config = dict(
    d_model=160,
    balance_loss=0.0101,
    n_head=5,
    head_dim=32,
    norm='rmsnorm',
    rope_base=3210.0,
    rope_fraction=1.0,
    schedule='wsd',
)
Below are experts of layer 6 (counted from 0) of a mixture-of-experts language model. Rows are named router (the router's row for the expert) and show model dimensions 0-79. Each number is 128 + 24 x the weight over its row's rms, rounded and kept within 0 to 255. Numbers have three digits each.
After each expert's rows: "gets" lists some tokens that make up at least twice as much of what it gets as of all text. This comes from a sample of Wikipedia text that the model never trained on. Tokens count by the router's weight.

# expert 2
router:110161101151130139105163086085146104121105148133100101127141155101122101124127142162158144121124134112145117104117163123143094162143117096149126129100089137134135105166130155128133096139138098066163087126131145148144104143115090122180110122
gets: "-", "/", "===", ":", "–", " up"

# expert 27
router:139131099140088140119160149113136135129097076141110129137148143114103094151154160098139165156109130128144136112114179150139089124110112129111169075084104153151127148133140161114190132192135140132114134128177159153130105114112121128135122145
gets: " a", " the", "ian", " American", " former", " first"

# expert 16
router:097147134146080121114144139132094096123143082131108112097181156118139088108153104147117126123128125116155098121148134133148127192123095110132116144108123129147113105156150143084145125159169119116115134157128107163130110140097086099159112126
gets: ")", "\"", " this", "\n ", " there", "}"

# expert 7
router:102110083150120145127129151123140126121142123150132129145146150114154118125156123147116134119111174129171107106126154131187091131109156098119091119081134127110137118150138125104134103161149100077161112108143130193124114159123101097172090109
gets: "and", "op", "ed", "ine", " hand", "end"

# expert 24
router:134118143146141128101129165143142093123173111131126109118179094142135085183151142165084122118123103134142076094138156138123102117121090116140129110130116101158158129155150141114129144145157157091148075088146151159102136111153107120137138156
gets: " S", " M", " L", " The", " R", " W"

# expert 15
router:092149107144082146080158120132113098129139136082123074120179176126168100144169135143139156117103133120111088107131151145117094153127124136123120133131108161146117110145127121093152086137178116098180113136188179152116123124133088112166145136
gets: ",", "),", ";", "\",", ".,", ",\""

# expert 11
router:109146099131086161083161112116146124137135119137103122115158130123123094121137166151130127132138112122155131072114146121117120168136100135138148139115103162134124118137147128114121132142152096090151075134120150148117079151122126085141115103
gets: "–", " 0", " –", " —", " 1", ":"

# expert 0
router:090152165151109123125130132121156159131113094139131109160170135104152101122117135151157147134094115124117133112122132135176094146081123163141143074085126179133136141094173154098119098190141142119163146149191143166120102162103147108133137102
gets: " an", " the", " =", " An", " a", "An"

# expert 19
router:082122124129124179099135172102157126126122121151134087125120164129117127131132146130112129111143134109083114115121173160140127144072110117064105119142115139123136134155168113113128101152123123116178145101090136145099134121125116128161128090
gets: "c", " V", "C", " C", " v", "V"

# expert 32
router:114125094144103163108141165126138092097144096103098141136170117128157126108141114082098123147097127111093092154073170144165088142097121156162129131144124133115136145126132117118108133181166156103151089100147167149124102113100119102157108127
gets: "ed", " the", "h", " won", " named", "ated"

# expert 21
router:111132141198130122109151131125137154143145098140141097129124144133163090136114106159143115098136125094145095099121161144129101178111130089136120084119118121129098106176150138127164102163145100133130097116117193143095115149156150087174170091
gets: "a", "o", "f", "el", "ra", "n"

# expert 18
router:111144148117111142118133170134149164166135143132133092135153139079112054152120140156143114150104087099114128125123129140140145169130108088146119113103126184149130132126172154071136117151125112171129119089110144163134158124133094115179136095
gets: " f", " F", " sp", "l", " ex", " pl"

# expert 17
router:119142098095094160075160120120108099105139121109127115132144102105107118102149141124146121122125125114103108075126155137161101139096112127149120134128089156125137127107136126076171123172135133133173096102188124178113115165129107100136134143
gets: " of", " to", " for", " with", " by", " at"

# expert 25
router:097159136115121094098131112117113106083157123103107116105149123115130093154146093146152137131136136106124109085134155129128119166136107113130086083082122125140150111143136116090124090175145133076151121137128160144111106098112091121136128126
gets: " |", ";", "|---|---|---|---|", "|---|---|---|---|---|", "|---|---|---|---", "|---|---|---|"

# expert 3
router:062137134149090183132158138110159107166133116146100124113159156113146114104142088163138110120131109163113128104103132163101115128105130143116132109103132145130155115125168139125101085146149151116143145128124146144107140142132102079136147090
gets: "°", "2", "3", "N", "1", "7"

# expert 30
router:104152123145117124093150119090098141147142080127136110096132124135151098152154082147102132138118107132133087111105164150152116137150128095146119137130137139124140108166131133145133100127130122083173096125133114165109111158118111108155080144
gets: " (", " \"", " ", " en", " A", "("

# expert 23
router:132140106163113114126120132153113130127120098128122103157139131125127115108165112153128117086119137119166111114101163166138081194129111095164114133146105145112148122168161148134132117138143113107169127146139092171124098179101127093132168124
gets: "er", "it", "t", "ber", "ver", "ter"

# expert 12
router:113145108136086118137144141113097129150140113127118117145141150125126118144100138144132106121112117141119142133152148122178064091095082129118105082106093170150186107112106146105134123156117130102174101113171125127112144126102147112143117113
gets: "y", "in", "ton", "en", "ay", "ey"

# expert 33
router:125153117163135134082143129120140154133142093130193104111138157132161116131109108141154098127105108110127111138140148106141099155148096104160127089108142095083150137168158161138145118148123105131123088123138151138084087164157145105162142116
gets: "u", "i", "ir", "ang", "ri", "am"

# expert 6
router:133151123144127133086170147140106130138127117102112089113158186118125109152165144112138126122118114131103129108158144147107105155108133138140135119107084140146142106094163132092139100120140117075133081144141142184108091127130092105129142120
gets: " |", ":", ";", " USA", " –", " -"

# expert 8
router:097137148109118116094129200130140130124080117116157135132179111082152084095132096151097163126108111087165098105115123139145137134105142142108129093111078120178138135122139090115126113179136123082139136121164146160106151135172073136124128098
gets: " b", " t", " m", " s", " p", " d"

# expert 10
router:114142132149105135112149127158131148131127101124146110114137119104109109135148154133141133113135113124120060092143134158179108112160108112148130116126128149142148090171118160070153143140156133124177119121184182175138128102111103087131087133
gets: " in", " In", " on", "In", " May", " October"

# expert 37
router:118142131124126142090163156142110146130151120133137117094105159087128114149140110141143130136098126162136136102090128149133127141083146132112092134105122165144152133175159156122133125146180093068111125108143117146107143173117109128197111144
gets: " I", " U", "I", " O", "U", " pre"

# expert 36
router:094130110159106146095122106106166080102140140110121102166166138129099126101134155157135110127118145109120110093120177135169107165078086108114125129137123132126161125146143144095145104172153140065179110124116090144122113127145120128132130134
gets: "k", " K", "d", "'", "z", "ch"

# expert 31
router:135143130136136156129151147116119123108093076067132115135137081121122069149160124162124107101113132110137148070131148151161104157118107102121134116101129144150144167142142132141136147177157125112131126121158181146134138157120122114190135103
gets: " was", " is", " he", " He", " his", " had"

# expert 14
router:092163110154079139126155167113095146137136121127110091134175133117117097132172110174112135135130139109132103102121147172151121158143104114139151136121124124145164108108114121067122118163160102070144100144155148142132146135117082107138175121
gets: " /", ":", "'s", "/", "s", " per"

# expert 39
router:110100141145133162123144194100134138129109104115102118137131128139155122108149141116120126113148068132177103119102160134160085131104093115133167132054092174125150098155132151124153115138144118118126094116131123150116114088123154125158093118
gets: "%", " the", " Democratic", " Republican", " Party", " The"

# expert 34
router:094140101141096158111174141130102113086152061124117123142147155103114100133128132157116113122112130134149134136125143135126105124134105115094127121102128171115160125089113124058164140147154149074150106143145135127091136151137142133166114126
gets: "s", "ation", "es", "ions", "ers", "ing"

# expert 38
router:106146180123117128112140178149131118151116131122140123138152189083120124160179147131130141110118109099161142094109145108160109148106118113142098092118134097122131150117164132102147095158150118127119141083131137162148145118169135092139132092
gets: " B", " H", " h", "p", "B", " D"

# expert 4
router:103118126144112155135107187111138085078184134089103109114129168125135116134147124108115156115144128116135132109131175151172098108151088103148128128078077110140146083146161166098102143147128135101163114096099178156111125151146113105153117098
gets: "|", " |", "=", " the", "-", " "

# expert 13
router:116148130099081152084151142111108127108136098108099107126184116104146076129155104147133118120119147112120087091149142122136085166099118130138132124109117111152138135172104118081151104190178109077149091149171171178131112178146104127143173105
gets: " and", " that", " or", " but", " &", " where"

# expert 28
router:105156137137098161097155110132136148129131111152129134121143127099123112122151148151090120113105148158141131137130124132126095128067100135108101135095124112129111102130145142094172122139152135143141067095122115160148183125121086092146149118
gets: "5", "1", "3", "2", "6", "4"

# expert 26
router:092120109125080156119170134152113113138110147102113089142116170110157116132140108138120144113113119178155089134131197166130069151098097135121117142128084155153137090132169136123119076171173116057138122118121119137136100142124081119144122132
gets: ".", "==", ").", " ==", "\".", ".\""